Experts of a small language model.
Size: vocabulary 11949, 28.5M parameters.
Training: a variant of Adam for the experts, 454M tokens, 7548 steps.
Below are experts of layer 3 (counted from 0) of a mixture-of-experts language model. Rows are named router (the router's row for the expert), gate (a neuron's input weights, with its number), up (a neuron's input weights, with its number), down (a neuron's output weights, with its number) and show model dimensions 0-159. Each number is 50 + 12 x the weight over its row's rms, rounded and kept within 0 to 99.
Before each expert's rows: a language model's description of what the expert responds to; "comes before" lists some tokens at least twice as common just after its tokens as in all text. This comes from a sample of Wikipedia text that the model never trained on. Tokens count by the router's weight.

# expert 56
Description: Newlines ending an infobox or list item before the next "- Field:" entry, such as Binomial name, Born, Location.
comes before: "| ", "-", "|", "- ", "  -", "- M"
router:39 59 34 61 46 35 39 40 45 65 48 53 30 32 75 38 63 37 38 59 32 31 23 67 40 42 60 55 65 68 37 60 61 28 37 63 53 49 49 41 53 64 58 43 37 28 33 42 43 56 68 53 64 34 31 44 39 62 70 58 63 70 23 53 59 32 54 55 69 33 27 49 56 57 65 61 46 50 60 74 38 57 57 63 55 44 40 28 52 34 57 52 58 55 50 47 56 50 61 46 64 56 51 64 18 57 41 49 56 67 55 40 64 45 70 57 35 64 53 45 65 64 60 65 43 49 60 34 35 62 53 66 42 49 44 44 59 36 55 55 40 54 42 55 39 52 46 39 36 60 47 52 55 35 58 44 51 49 61 40
gate1:41 60 36 74 32 68 54 40 48 52 56 29 69 39 54 50 41 55 52 57 61 37 44 49 15 37 52 36 68 55 37 59 41 60 53 68 63 56 65 44 54 49 60 56 46 34 31 61 58 62 48 52 62 28 47 39 55 52 67 42 49 49 46 40 45 50 60 43 49 32 32 39 41 40 31 36 42 58 47 61 73 53 42 34 46 43 44 32 58 62 56 46 56 48 46 77 69 38 63 49 40 40 67 69 25 38 29 57 54 67 50 34 57 40 47 59 37 65 56 40 43 48 55 61 47 54 53 51 60 70 58 20 52 45 59 59 60 38 37 59 50 38 73 57 42 46 41 34 67 67 58 46 52 35 72 38 77 45 41 47
up1:48 50 65 17 49 26 54 65 66 56 59 54 32 48 59 41 60 48 41 50 43 62 49 52 78 47 46 52 45 52 59 53 47 48 40 36 38 57 30 53 29 57 54 48 54 73 72 56 46 44 61 70 40 64 49 55 42 52 39 48 40 53 32 54 46 59 49 62 53 58 69 50 67 40 66 60 43 33 38 38 15 52 60 60 48 44 42 69 40 43 50 36 48 49 55 36 23 71 44 62 70 45 38 22 60 51 70 48 43 48 65 60 52 50 48 51 51 60 55 49 59 55 49 43 43 46 58 61 22 49 34 65 44 53 40 33 45 55 56 43 40 51 24 45 40 45 42 66 20 35 36 58 51 53 43 53 15 60 58 61
down1:40 53 49 44 20 34 49 65 33 51 65 51 46 32 59 38 50 44 26 51 74 49 36 61 66 56 47 38 43 64 53 63 50 51 42 35 53 34 49 58 28 57 39 46 58 51 49 36 45 53 59 39 39 61 57 75 64 48 43 54 49 70 60 59 63 57 47 56 51 63 58 74 49 64 45 44 56 58 82 58 39 54 53 58 68 52 55 48 37 58 47 39 49 63 46 35 30 51 45 44 35 56 78 37 49 64 36 42 29 49 39 43 19 60 55 40 21 46 55 38 51 65 39 33 36 56 57 78 46 53 51 41 33 50 30 45 43 42 50 62 47 35 49 60 56 41 54 33 28 65 46 31 61 42 24 48 43 48 50 63
gate2:66 48 42 51 86 44 59 40 54 59 27 42 50 36 49 42 56 41 25 54 67 30 54 68 60 44 44 46 64 55 48 47 56 53 37 66 39 54 38 25 53 64 47 33 43 42 57 37 57 55 37 41 48 65 38 36 65 40 49 41 51 33 50 55 56 45 47 52 51 38 61 47 65 29 66 65 51 46 60 43 79 46 38 58 57 56 35 64 64 26 69 38 57 59 61 60 61 41 41 53 38 53 47 74 53 58 50 50 70 50 35 52 62 55 58 60 56 37 32 65 63 43 46 55 52 41 59 51 39 46 56 53 41 72 56 73 52 45 67 74 58 41 30 44 41 52 57 73 54 59 23 62 35 61 69 51 21 57 58 44
up2:71 43 43 56 59 56 34 55 57 36 37 49 36 57 33 68 58 36 28 48 77 34 57 49 61 44 39 62 56 39 74 06 39 55 48 37 30 39 39 65 58 60 37 38 53 37 41 41 54 54 49 51 46 59 63 44 61 42 57 48 50 40 64 51 51 43 51 43 23 51 65 51 59 38 44 72 53 44 64 33 73 55 57 65 42 50 51 49 47 40 60 52 49 50 36 52 43 32 19 43 54 61 42 57 63 78 28 53 56 48 40 46 54 56 59 51 59 46 31 48 72 47 31 66 52 44 54 59 35 54 45 38 54 60 70 53 49 38 59 50 63 36 37 46 46 40 49 50 41 53 27 54 36 67 76 47 33 49 70 57
down2:46 32 52 46 39 65 37 48 39 32 22 62 33 60 42 62 79 34 34 62 45 48 58 51 33 37 53 58 22 34 64 29 82 39 56 46 70 55 36 40 57 65 42 50 35 47 69 48 59 29 55 54 44 65 39 60 43 27 46 74 45 72 56 53 61 52 60 59 51 47 60 54 50 49 54 41 39 37 62 42 58 25 51 45 35 43 46 50 48 50 47 45 50 54 48 53 58 40 43 44 61 60 69 52 43 37 55 21 68 21 17 50 31 43 56 56 67 54 41 63 51 63 44 45 70 62 59 63 45 40 54 41 54 51 52 56 54 39 57 47 60 53 52 46 43 49 65 65 55 43 45 30 29 40 40 60 60 47 59 47
gate3:57 42 51 59 34 49 66 77 50 41 49 48 37 52 52 36 62 24 41 59 45 35 32 44 24 46 53 71 41 72 42 46 47 45 63 49 58 36 56 51 58 56 51 45 27 47 18 51 45 42 62 48 68 50 64 58 15 41 57 55 44 56 51 31 52 32 59 44 43 62 08 54 45 59 48 42 51 68 52 49 50 67 67 33 27 40 69 45 58 42 17 56 50 42 31 59 49 46 76 53 71 47 51 67 36 53 59 50 43 57 56 30 58 43 38 52 63 41 49 50 47 57 73 53 50 37 58 46 50 56 56 33 34 39 45 68 58 35 43 44 46 54 60 37 47 52 50 61 52 58 47 42 54 45 35 44 34 63 51 39
up3:51 62 68 47 78 34 47 45 68 58 59 55 67 42 58 54 62 62 47 60 47 38 68 50 55 50 49 50 55 43 52 61 56 65 42 63 39 49 30 33 55 55 50 62 58 29 58 63 63 67 55 59 47 57 27 27 77 60 47 47 77 62 54 61 42 41 54 55 46 40 82 44 73 39 51 75 34 31 52 50 44 50 42 66 75 57 26 60 46 60 68 49 45 55 59 41 31 55 50 66 35 52 44 35 69 43 54 49 55 50 66 72 51 49 52 53 50 64 63 53 61 61 47 46 44 70 47 52 32 40 42 54 54 56 40 36 33 35 54 75 50 31 38 69 50 42 52 34 37 49 48 57 49 46 73 59 33 44 57 55
down3:58 62 70 62 30 58 58 70 52 69 57 52 58 45 60 48 59 43 33 46 46 40 40 53 53 45 54 57 50 41 71 60 64 63 52 61 61 30 58 34 29 73 37 63 40 33 45 69 48 66 50 53 50 59 52 57 42 62 56 40 52 58 52 41 47 59 63 56 48 43 71 29 45 56 47 68 40 43 31 49 47 60 53 20 40 64 40 62 76 49 56 72 45 32 67 53 71 35 54 81 58 66 35 50 43 38 68 43 54 59 61 62 58 53 43 71 45 65 63 56 37 56 51 72 28 43 37 44 55 52 38 47 56 43 54 66 38 40 56 28 43 42 67 54 60 72 49 47 45 49 44 45 58 41 52 71 37 54 41 74
gate4:40 53 57 69 43 48 56 36 56 45 37 52 45 39 52 57 50 36 71 15 59 65 37 63 45 44 65 46 48 59 43 37 50 24 28 69 42 35 40 38 24 53 57 67 50 54 41 55 81 51 46 57 49 71 71 60 29 44 52 30 61 53 42 38 42 19 54 48 60 62 32 48 32 39 63 73 47 46 49 66 37 54 50 47 44 36 47 57 46 43 37 56 54 65 43 72 49 62 50 61 76 38 47 59 52 62 39 54 38 61 44 46 55 52 54 52 74 69 43 45 51 46 61 41 37 55 58 61 31 34 56 61 52 49 56 61 73 41 43 41 50 48 26 35 52 35 38 50 46 51 30 41 45 54 36 26 53 54 47 58
up4:48 43 55 21 47 63 57 72 47 45 60 41 72 55 73 47 45 68 38 76 41 45 58 23 43 30 48 46 47 59 41 43 37 78 65 18 45 57 58 79 63 46 49 42 39 67 63 65 46 51 52 48 40 48 45 52 60 40 50 56 38 32 45 50 46 72 66 57 42 54 66 39 62 48 38 41 39 65 35 35 52 51 35 60 42 57 36 58 64 58 66 26 51 38 48 33 55 45 39 46 40 44 56 35 77 44 62 56 59 37 61 50 52 34 50 57 34 39 62 38 60 55 30 59 45 62 43 41 58 68 41 36 55 65 43 59 48 44 48 50 55 38 55 52 47 32 54 63 54 58 59 55 78 55 75 52 55 57 66 58
down4:32 58 44 37 44 49 71 45 51 47 37 49 63 56 44 61 54 36 44 32 50 56 33 52 48 49 61 35 57 75 30 26 51 54 49 31 53 44 45 73 49 54 51 68 49 49 47 28 38 74 63 54 39 43 57 77 67 51 70 56 28 33 49 41 62 56 55 66 32 55 50 49 54 47 58 44 47 45 63 59 36 55 33 34 42 48 54 53 59 49 70 43 48 43 51 45 46 55 49 56 66 19 70 41 64 63 51 43 66 50 46 37 64 26 41 44 45 42 25 55 47 47 67 62 43 40 63 47 52 56 50 77 60 60 46 81 36 38 51 63 74 51 48 40 58 28 34 38 51 54 67 38 49 54 38 50 40 75 58 67
gate5:46 72 41 39 35 56 38 57 48 51 49 40 47 58 35 52 64 67 57 28 53 44 48 29 48 64 45 51 60 42 61 77 43 33 53 40 49 76 37 32 26 50 57 50 55 36 44 30 41 59 99 41 45 56 47 59 38 58 60 54 49 50 22 51 64 53 37 55 63 33 68 51 66 42 60 50 40 55 43 53 42 66 53 55 30 40 51 33 28 75 32 56 48 28 29 49 40 56 51 46 59 50 52 46 32 48 59 55 39 56 69 43 57 46 47 60 44 54 29 61 60 55 39 39 47 51 54 39 43 38 62 28 33 48 47 32 60 52 39 44 69 34 57 51 43 50 52 45 49 51 69 56 48 55 35 50 37 60 45 32
up5:52 55 52 44 37 55 40 38 42 58 29 39 47 41 44 67 64 44 49 44 75 46 56 34 30 61 54 45 45 53 30 76 67 20 37 58 45 44 29 33 24 68 46 48 47 69 53 37 46 54 83 28 36 46 52 73 46 49 64 47 70 55 62 52 51 45 40 53 58 51 73 61 49 25 73 69 44 47 66 58 59 55 32 46 52 47 52 48 68 64 50 59 52 40 43 75 46 70 58 67 48 37 53 60 39 76 44 47 41 53 67 62 49 46 53 42 67 61 37 62 66 44 51 53 46 63 36 46 59 42 61 39 43 49 43 26 59 52 41 43 68 35 35 43 56 68 48 47 51 57 42 63 57 50 44 41 58 53 49 58
down5:53 50 65 62 42 54 45 50 59 45 38 34 33 33 56 57 46 40 49 57 44 61 45 45 45 36 66 21 55 52 46 71 45 40 37 33 58 56 48 62 57 63 59 52 36 53 32 70 74 44 44 30 48 49 67 62 37 34 58 39 49 48 49 57 68 67 57 53 50 45 27 58 44 45 37 36 46 44 32 46 57 28 51 22 25 48 45 39 67 57 45 42 34 61 50 39 39 44 58 59 52 49 53 43 50 72 36 56 73 38 42 37 27 47 44 63 49 45 58 64 52 54 46 57 30 47 47 27 44 55 53 30 47 56 48 58 58 52 54 57 31 55 47 40 31 48 88 71 54 32 58 68 33 62 37 33 60 50 50 74
gate6:52 47 40 21 59 42 53 77 59 84 56 64 32 30 53 51 52 54 36 64 43 63 49 80 52 41 51 57 59 39 62 39 42 64 64 45 56 39 44 48 63 52 52 59 36 71 52 60 67 44 57 29 57 55 32 39 35 60 31 53 64 62 44 55 36 55 59 52 54 67 48 48 61 45 38 58 55 26 55 45 44 44 45 55 53 50 21 62 42 45 59 45 53 50 44 52 56 57 47 47 59 49 63 54 56 47 45 43 38 47 47 64 56 72 48 50 53 69 65 26 42 48 33 66 47 52 56 83 38 61 43 38 62 78 54 16 45 42 62 44 33 46 69 49 44 59 46 56 27 45 53 54 39 39 78 50 46 46 58 61
up6:70 46 46 41 64 37 48 60 68 55 65 57 51 38 68 62 53 51 38 56 53 63 58 38 56 75 52 56 59 49 75 61 37 56 60 35 55 36 67 29 64 53 47 33 24 60 45 51 76 55 76 49 53 55 57 35 35 58 46 50 38 62 58 43 51 33 54 32 22 53 61 56 43 57 45 30 66 45 61 38 53 38 42 57 29 60 31 50 18 61 66 35 52 35 57 51 39 63 50 55 38 59 73 58 46 55 61 50 44 45 36 51 57 59 50 46 37 58 68 28 35 53 35 57 45 36 50 60 56 45 43 23 42 50 64 48 36 54 56 56 33 75 62 68 57 60 46 44 46 53 46 56 39 61 70 55 28 44 49 45
down6:63 64 46 68 46 40 69 54 55 50 65 32 42 52 71 57 53 61 52 46 42 47 54 37 45 54 57 57 46 38 39 36 44 61 49 47 53 40 46 49 59 50 42 59 43 37 62 54 45 52 41 46 81 34 78 45 47 60 71 93 62 54 64 63 51 25 54 38 50 46 40 48 68 36 37 50 57 69 75 62 48 44 55 60 43 68 59 42 44 61 62 39 52 45 47 58 58 43 34 48 40 45 51 74 52 31 60 27 45 45 26 43 53 37 48 50 51 42 60 57 51 33 28 54 67 49 47 35 59 56 51 50 44 38 64 39 58 35 48 42 59 53 60 82 44 60 66 54 62 35 47 48 56 23 42 51 71 51 22 36
gate7:40 52 40 64 57 46 45 56 46 65 32 64 45 52 59 74 47 51 54 68 42 29 46 51 44 52 52 35 38 51 51 61 52 52 54 49 37 66 66 73 51 50 48 17 44 25 53 36 35 57 42 59 49 56 33 53 76 48 53 58 47 48 46 58 31 45 50 53 54 64 59 51 30 62 38 56 47 93 43 62 34 52 38 68 56 40 45 64 30 45 63 58 63 29 34 45 45 68 48 29 30 67 46 38 60 39 61 49 58 50 41 28 53 45 34 73 32 42 49 49 51 68 44 41 46 50 61 46 68 49 26 61 73 45 56 50 51 57 52 36 41 59 25 59 65 46 54 44 54 30 70 55 59 46 61 51 36 47 56 63
up7:57 46 40 59 46 37 70 68 53 42 57 61 47 43 54 50 39 48 40 40 49 51 31 52 61 43 45 25 58 36 52 55 37 57 66 67 57 67 50 49 50 54 52 27 55 50 23 48 72 60 66 29 44 77 55 63 46 69 58 44 46 27 63 41 44 68 45 40 56 30 32 55 65 47 20 44 41 63 52 43 74 54 42 28 38 55 66 52 36 64 32 61 42 52 43 55 65 35 75 60 42 49 54 30 39 36 50 47 56 50 55 65 50 83 33 37 57 60 49 67 59 46 55 54 56 39 51 62 56 45 60 53 46 45 49 28 35 62 52 43 66 39 61 43 66 52 50 44 54 82 49 53 55 40 52 58 69 61 47 37
down7:51 67 51 42 35 34 46 47 58 58 44 43 60 49 49 63 58 35 59 65 73 70 35 34 52 41 57 21 53 69 60 30 38 46 78 69 44 25 55 33 50 55 33 62 53 60 49 46 57 59 57 50 46 42 39 52 32 51 56 35 38 53 29 51 56 40 52 37 61 39 39 57 59 59 44 50 59 59 35 52 65 51 37 40 61 47 44 54 52 66 47 69 29 51 55 42 61 32 56 66 43 53 75 48 43 41 64 73 65 54 44 53 59 67 46 67 68 53 66 49 49 42 38 59 56 53 44 55 53 59 57 31 61 43 33 53 37 44 54 53 72 57 52 62 54 73 19 44 39 24 49 30 27 44 49 45 73 37 52 40
gate8:44 46 59 53 59 49 56 72 75 64 36 44 52 46 63 52 66 33 64 71 60 46 44 36 38 38 47 75 47 39 68 64 58 53 52 51 48 52 37 62 16 48 48 60 49 33 59 48 43 46 31 39 61 54 58 68 67 41 45 52 54 28 38 57 43 55 49 37 51 76 26 36 48 44 48 50 47 48 50 62 54 62 33 36 63 39 74 50 49 33 42 34 49 75 58 62 46 48 49 67 54 31 42 65 64 55 68 55 52 49 51 60 53 50 27 65 41 62 38 55 57 41 47 42 46 69 29 64 38 78 44 36 51 57 38 62 49 38 41 44 39 46 43 51 31 59 58 41 35 49 65 51 38 60 48 33 16 50 59 50
up8:53 62 46 34 63 35 41 50 56 43 57 64 46 49 47 59 47 57 30 59 28 67 44 62 45 45 35 55 29 58 50 21 43 44 66 42 36 49 49 64 31 45 51 47 65 33 51 46 45 58 70 57 38 52 44 51 64 51 46 34 51 56 72 38 36 51 39 67 47 84 55 51 37 24 76 55 36 57 39 28 41 49 51 58 65 54 52 61 57 52 55 38 64 33 59 62 43 84 56 51 49 40 41 66 65 63 47 54 29 52 70 67 56 45 58 44 61 77 57 35 30 57 66 51 46 44 67 42 42 62 33 54 42 26 52 30 54 74 47 61 46 44 48 46 67 40 40 59 54 51 32 56 61 41 54 52 53 46 40 60
down8:35 43 60 42 51 52 58 74 49 45 69 46 57 52 60 30 51 47 55 50 84 44 54 49 41 30 57 57 59 39 38 53 47 49 42 53 30 38 63 64 33 40 42 46 51 34 38 39 31 57 53 42 55 66 65 38 46 59 59 34 42 67 50 42 49 69 37 44 59 69 70 58 48 36 57 59 57 47 60 60 53 68 65 44 72 63 68 58 43 47 53 37 50 67 63 62 57 40 43 53 35 47 71 55 42 50 47 60 58 59 59 43 56 58 47 70 36 55 35 24 49 74 29 50 36 34 49 66 56 73 49 61 50 38 82 61 43 64 48 32 60 44 47 60 47 48 36 48 33 56 51 65 84 38 63 55 60 46 71 53
gate9:44 40 41 53 63 44 41 27 43 67 38 27 88 54 79 45 46 58 69 56 45 36 32 55 37 58 71 40 80 66 68 62 56 52 43 49 39 47 29 28 63 47 69 41 38 44 51 46 47 49 58 56 58 51 45 48 54 84 49 35 43 66 34 46 68 39 47 44 90 50 55 47 31 54 42 56 55 47 48 62 58 53 30 54 42 48 37 40 69 59 53 49 52 69 67 58 69 43 56 35 43 43 56 62 37 52 49 57 69 65 50 41 47 48 63 60 48 56 54 63 50 36 48 72 52 68 43 37 55 56 54 59 67 51 42 62 72 61 57 45 24 46 56 57 56 56 45 48 47 53 59 57 46 39 49 44 57 58 48 50
up9:60 37 21 51 77 41 39 52 41 75 38 24 68 58 57 52 49 40 49 29 33 51 63 78 52 70 46 45 64 56 73 59 64 55 62 51 45 58 36 43 46 49 60 59 46 69 50 27 38 46 74 49 53 55 35 53 56 77 51 55 60 61 41 56 49 56 48 54 70 39 57 56 46 53 57 61 58 38 51 49 69 40 19 50 56 50 42 49 61 65 54 55 56 70 41 58 45 41 32 38 35 54 55 58 46 57 34 51 57 50 62 65 51 71 42 50 42 41 51 62 80 41 43 65 58 52 39 46 42 41 62 61 31 37 54 44 39 72 53 40 36 48 56 22 57 65 53 35 45 44 42 52 28 46 54 63 51 56 57 35
down9:56 41 57 56 39 68 51 64 33 37 25 43 58 56 47 37 31 49 19 33 60 47 63 29 30 65 43 65 54 51 57 79 48 30 33 48 51 59 41 50 74 48 49 67 50 54 60 31 56 55 54 29 40 32 51 52 45 54 39 57 49 69 54 58 60 41 36 49 38 49 70 54 52 56 65 60 67 41 36 60 64 39 41 33 49 43 44 48 26 57 44 43 48 74 59 43 38 75 48 49 50 51 67 46 44 63 58 65 45 73 49 62 39 49 62 37 55 50 49 74 34 58 60 38 68 13 61 52 44 57 31 46 39 55 77 45 51 53 29 52 55 54 49 55 53 61 46 51 58 49 36 31 56 41 34 56 55 49 53 53
gate10:26 55 36 45 22 73 50 39 68 48 54 56 57 41 71 46 38 58 54 58 47 62 51 58 61 44 56 39 55 39 42 45 54 67 47 58 54 46 69 47 29 51 59 44 34 25 31 63 83 71 50 53 54 58 57 56 41 48 53 26 41 39 67 44 59 54 49 47 34 53 06 29 62 60 32 52 41 35 46 51 44 54 56 52 56 42 50 42 49 34 49 21 50 39 64 72 62 59 35 66 65 63 62 48 54 48 32 55 56 56 44 49 63 47 50 59 64 56 52 60 48 43 57 58 50 37 63 58 47 63 37 38 33 69 41 59 50 36 36 44 25 69 60 52 45 50 35 62 52 44 47 65 65 58 57 46 58 50 27 50
up10:42 75 68 59 32 61 36 60 40 52 55 55 39 54 50 43 48 52 45 41 54 31 66 40 31 74 63 44 53 62 28 37 36 37 58 41 82 54 66 54 64 37 50 44 49 24 42 44 73 52 46 50 49 60 73 85 42 42 55 66 23 46 63 45 52 32 62 55 32 45 40 46 32 55 44 62 43 65 44 50 35 65 56 65 32 52 55 54 53 56 31 61 48 33 38 53 43 64 52 50 40 64 34 68 73 59 47 52 44 46 59 47 53 39 49 45 51 52 53 54 22 44 49 52 47 63 45 37 63 32 54 21 37 36 29 42 59 38 42 47 59 68 64 40 41 43 56 40 69 65 49 44 55 53 45 51 47 50 46 39
down10:46 69 30 61 50 55 55 37 52 43 52 37 43 49 52 54 45 65 43 45 46 52 63 39 47 61 46 39 55 37 41 24 60 56 43 51 76 52 44 43 62 54 59 45 32 34 64 89 54 67 45 61 68 42 49 56 48 35 54 29 52 47 66 48 29 55 74 40 25 38 46 51 62 25 55 58 46 63 39 53 53 60 56 66 48 56 56 55 34 59 23 55 46 22 48 58 56 62 36 52 49 47 40 47 55 48 70 48 42 61 59 52 44 54 43 40 70 51 60 44 14 32 45 40 41 30 48 48 62 33 53 38 34 40 71 44 54 33 43 44 29 54 38 52 48 50 28 49 58 62 27 54 56 56 51 76 56 52 52 39
gate11:67 55 34 50 75 46 38 58 67 45 26 47 77 52 47 59 45 48 46 34 58 75 53 45 68 61 41 49 68 57 49 63 54 43 48 44 41 68 48 62 55 68 54 36 49 51 57 51 36 50 87 43 67 61 42 56 50 56 45 21 44 58 53 52 55 71 50 50 52 67 54 54 46 50 78 59 47 36 51 61 50 42 58 32 48 39 57 32 60 52 37 53 55 46 68 60 35 68 82 49 57 31 57 36 32 52 57 50 53 49 56 47 54 60 68 56 57 58 38 59 59 59 45 36 52 59 48 55 59 29 55 48 60 52 82 38 49 56 54 36 39 31 35 61 54 37 48 53 57 65 60 54 32 59 35 67 20 43 66 57
up11:55 52 35 46 50 76 48 41 64 43 24 75 52 59 61 47 55 36 45 41 76 51 37 54 72 51 70 30 54 36 53 55 43 56 46 64 45 78 51 38 56 41 56 49 62 60 43 46 56 55 52 54 51 50 41 47 39 44 49 40 39 62 40 52 28 47 43 34 61 42 44 65 60 71 32 49 55 55 58 51 49 73 45 46 37 48 47 61 49 60 33 52 46 53 58 60 54 46 76 39 67 58 62 30 49 53 47 52 55 44 33 18 47 73 62 53 52 60 39 57 58 61 38 51 52 48 62 59 76 20 63 47 60 61 59 56 60 69 43 25 54 67 67 28 61 43 50 62 55 43 49 49 48 51 22 66 27 50 55 29
down11:39 46 40 57 53 47 60 30 60 61 69 59 47 73 39 42 46 59 45 39 49 51 50 58 51 40 45 67 40 47 60 53 46 51 63 52 62 57 36 52 41 45 67 45 50 48 58 63 55 39 51 52 50 55 70 73 41 55 48 76 50 46 47 67 42 53 55 60 25 54 29 41 55 73 61 56 16 58 46 24 35 57 38 43 36 49 64 60 37 51 33 53 35 53 46 51 45 85 61 59 62 31 54 15 69 57 43 46 60 63 66 55 45 44 65 44 48 27 47 56 26 47 72 36 41 47 65 48 50 45 60 49 40 66 57 54 81 58 47 43 45 36 33 37 43 35 50 53 65 62 43 48 39 53 40 67 29 51 39 43
gate12:68 56 39 62 52 64 57 43 63 77 50 47 52 32 62 47 53 33 47 67 43 47 48 60 43 44 52 41 62 52 39 53 42 40 39 40 43 44 46 40 70 70 63 43 41 41 47 63 46 62 76 47 68 51 31 29 53 56 49 41 45 55 61 49 70 40 54 40 67 59 18 46 55 49 60 51 33 57 52 57 28 45 49 62 39 49 42 24 55 38 52 41 51 43 49 56 66 50 74 50 53 34 52 72 24 56 45 53 66 61 69 54 56 44 69 57 54 62 76 52 60 52 47 51 49 49 47 35 61 86 55 41 54 60 54 31 55 31 58 46 34 44 58 69 52 40 42 42 38 68 40 64 60 41 89 40 64 54 49 45
up12:68 41 43 63 52 53 56 53 46 68 44 55 60 48 55 44 48 39 43 47 51 49 55 55 53 56 38 39 52 49 40 47 56 52 50 30 48 36 62 33 74 58 48 56 55 39 56 48 53 49 68 33 74 52 32 30 49 48 41 46 48 61 57 62 79 49 39 30 64 50 37 63 51 69 57 54 50 46 69 49 44 26 38 56 46 59 56 06 67 42 66 56 43 49 39 50 69 40 66 43 40 40 31 61 19 58 56 41 65 49 57 55 42 63 55 44 43 43 71 62 58 41 40 42 60 41 33 33 63 68 64 44 62 54 50 45 42 34 75 58 40 64 79 67 61 57 56 49 44 69 36 47 49 50 77 50 70 40 40 46
down12:69 53 55 48 35 85 64 38 49 65 59 58 42 61 60 51 55 27 49 54 44 53 29 57 42 49 55 67 40 56 61 47 45 54 48 55 45 49 63 50 53 75 42 63 43 48 30 52 54 42 57 56 58 46 39 20 31 54 55 28 35 44 40 38 64 38 44 25 57 41 60 50 52 46 59 51 45 45 60 45 43 27 58 36 53 36 30 32 52 61 64 48 47 37 59 54 69 59 51 29 62 43 45 45 43 59 50 95 74 73 70 37 58 54 31 56 35 30 48 37 46 47 51 50 50 51 50 22 58 65 48 58 63 59 49 51 43 44 55 61 29 51 55 42 57 54 37 41 56 49 53 56 41 40 66 28 60 25 50 51
gate13:55 81 51 54 62 52 55 34 55 43 43 60 43 40 30 28 68 48 41 53 28 50 60 95 47 45 55 46 56 53 26 64 61 49 47 46 31 59 45 32 34 78 49 49 39 45 52 44 57 51 69 29 28 45 42 39 55 40 64 47 46 34 46 52 58 46 36 51 54 49 52 41 52 39 73 70 43 30 52 59 54 46 49 37 51 50 35 49 53 23 56 72 54 47 31 48 71 54 36 61 41 49 32 70 38 64 40 53 46 56 63 33 56 36 50 53 53 38 38 47 24 43 44 40 48 48 61 67 43 50 55 48 42 38 38 55 46 47 58 68 51 50 43 24 26 51 53 34 51 53 31 55 43 62 57 44 48 60 48 69
up13:34 62 49 68 67 35 37 42 39 41 57 63 47 50 35 40 58 53 28 31 49 38 47 75 56 43 69 60 64 60 35 46 60 57 56 43 76 58 46 23 64 49 48 43 26 16 54 37 46 52 40 30 57 54 47 64 46 61 45 60 50 55 44 48 71 40 42 53 61 34 75 58 43 61 62 66 51 39 53 51 52 53 40 47 59 50 61 41 50 90 52 66 55 58 46 60 61 41 63 43 49 60 27 65 25 49 71 48 65 50 55 40 47 42 56 49 49 50 42 41 29 43 41 42 57 54 51 43 40 50 73 74 61 50 28 30 55 47 67 62 59 55 48 35 39 55 53 51 52 72 55 49 37 63 52 51 53 48 38 32
down13:48 38 43 59 61 58 60 34 75 44 45 60 45 44 47 62 50 30 58 43 61 41 63 65 33 52 56 55 37 45 55 34 47 52 35 28 62 67 70 47 36 68 52 39 64 51 66 45 55 70 44 53 71 51 53 52 53 66 38 70 45 54 59 54 64 45 42 56 36 67 61 49 29 53 58 69 48 61 54 39 21 61 54 34 66 42 68 53 34 55 56 58 56 57 63 71 38 35 51 66 44 44 33 52 44 45 55 53 40 63 36 23 31 47 52 34 58 60 49 66 53 44 47 36 55 64 71 34 43 56 53 39 69 60 45 38 51 56 59 44 56 25 26 51 64 38 59 80 52 64 46 39 50 36 51 46 54 45 33 23
gate14:33 48 53 40 24 70 27 47 34 44 53 63 37 59 72 51 69 35 45 67 29 33 59 47 36 49 51 51 59 53 53 17 43 41 53 41 66 52 61 60 67 47 53 47 39 22 33 58 44 61 57 71 48 38 71 57 48 63 55 51 25 52 48 43 39 41 70 58 61 45 46 65 65 64 41 63 65 61 56 65 43 72 67 64 39 43 57 32 53 45 33 60 56 49 39 48 43 45 51 35 54 55 44 52 52 68 46 55 33 57 50 37 57 38 68 55 38 75 56 32 40 62 55 62 45 51 80 49 49 60 25 40 44 33 42 43 52 43 34 45 51 64 31 38 39 58 45 36 42 57 65 48 44 42 53 39 61 64 54 55
up14:27 65 56 24 13 48 45 42 44 50 41 57 17 31 53 28 55 52 66 51 54 36 41 57 78 30 43 32 43 34 50 47 41 48 47 40 54 51 53 49 35 50 49 51 69 49 63 50 39 48 56 50 37 52 36 51 39 48 47 65 37 53 19 63 59 47 44 51 56 31 59 59 93 44 49 64 41 62 51 60 35 66 47 65 35 46 52 53 35 36 40 48 50 52 44 38 45 73 49 50 64 56 26 59 43 30 54 46 56 46 62 38 46 38 63 52 29 62 30 58 59 65 41 39 50 47 58 34 40 65 44 60 58 46 35 68 55 63 55 57 45 59 34 36 43 49 60 61 37 67 54 56 46 46 35 46 44 54 41 47
down14:19 32 42 47 30 48 54 58 52 21 61 61 43 43 53 40 51 51 44 52 58 37 41 54 47 45 34 51 53 68 49 54 26 58 47 47 25 42 55 49 38 64 47 36 45 61 59 73 47 68 52 57 67 53 46 63 40 50 51 50 42 52 33 54 42 36 48 66 51 59 52 51 68 57 73 35 51 65 72 54 41 48 51 62 45 25 56 65 45 50 43 49 69 67 49 61 45 61 45 47 49 29 49 35 60 66 39 58 52 76 54 62 52 58 53 30 50 39 45 13 54 68 49 38 43 60 65 60 44 50 63 53 48 47 61 60 45 55 38 46 37 46 39 63 48 20 26 23 44 76 44 67 66 63 59 59 36 49 63 42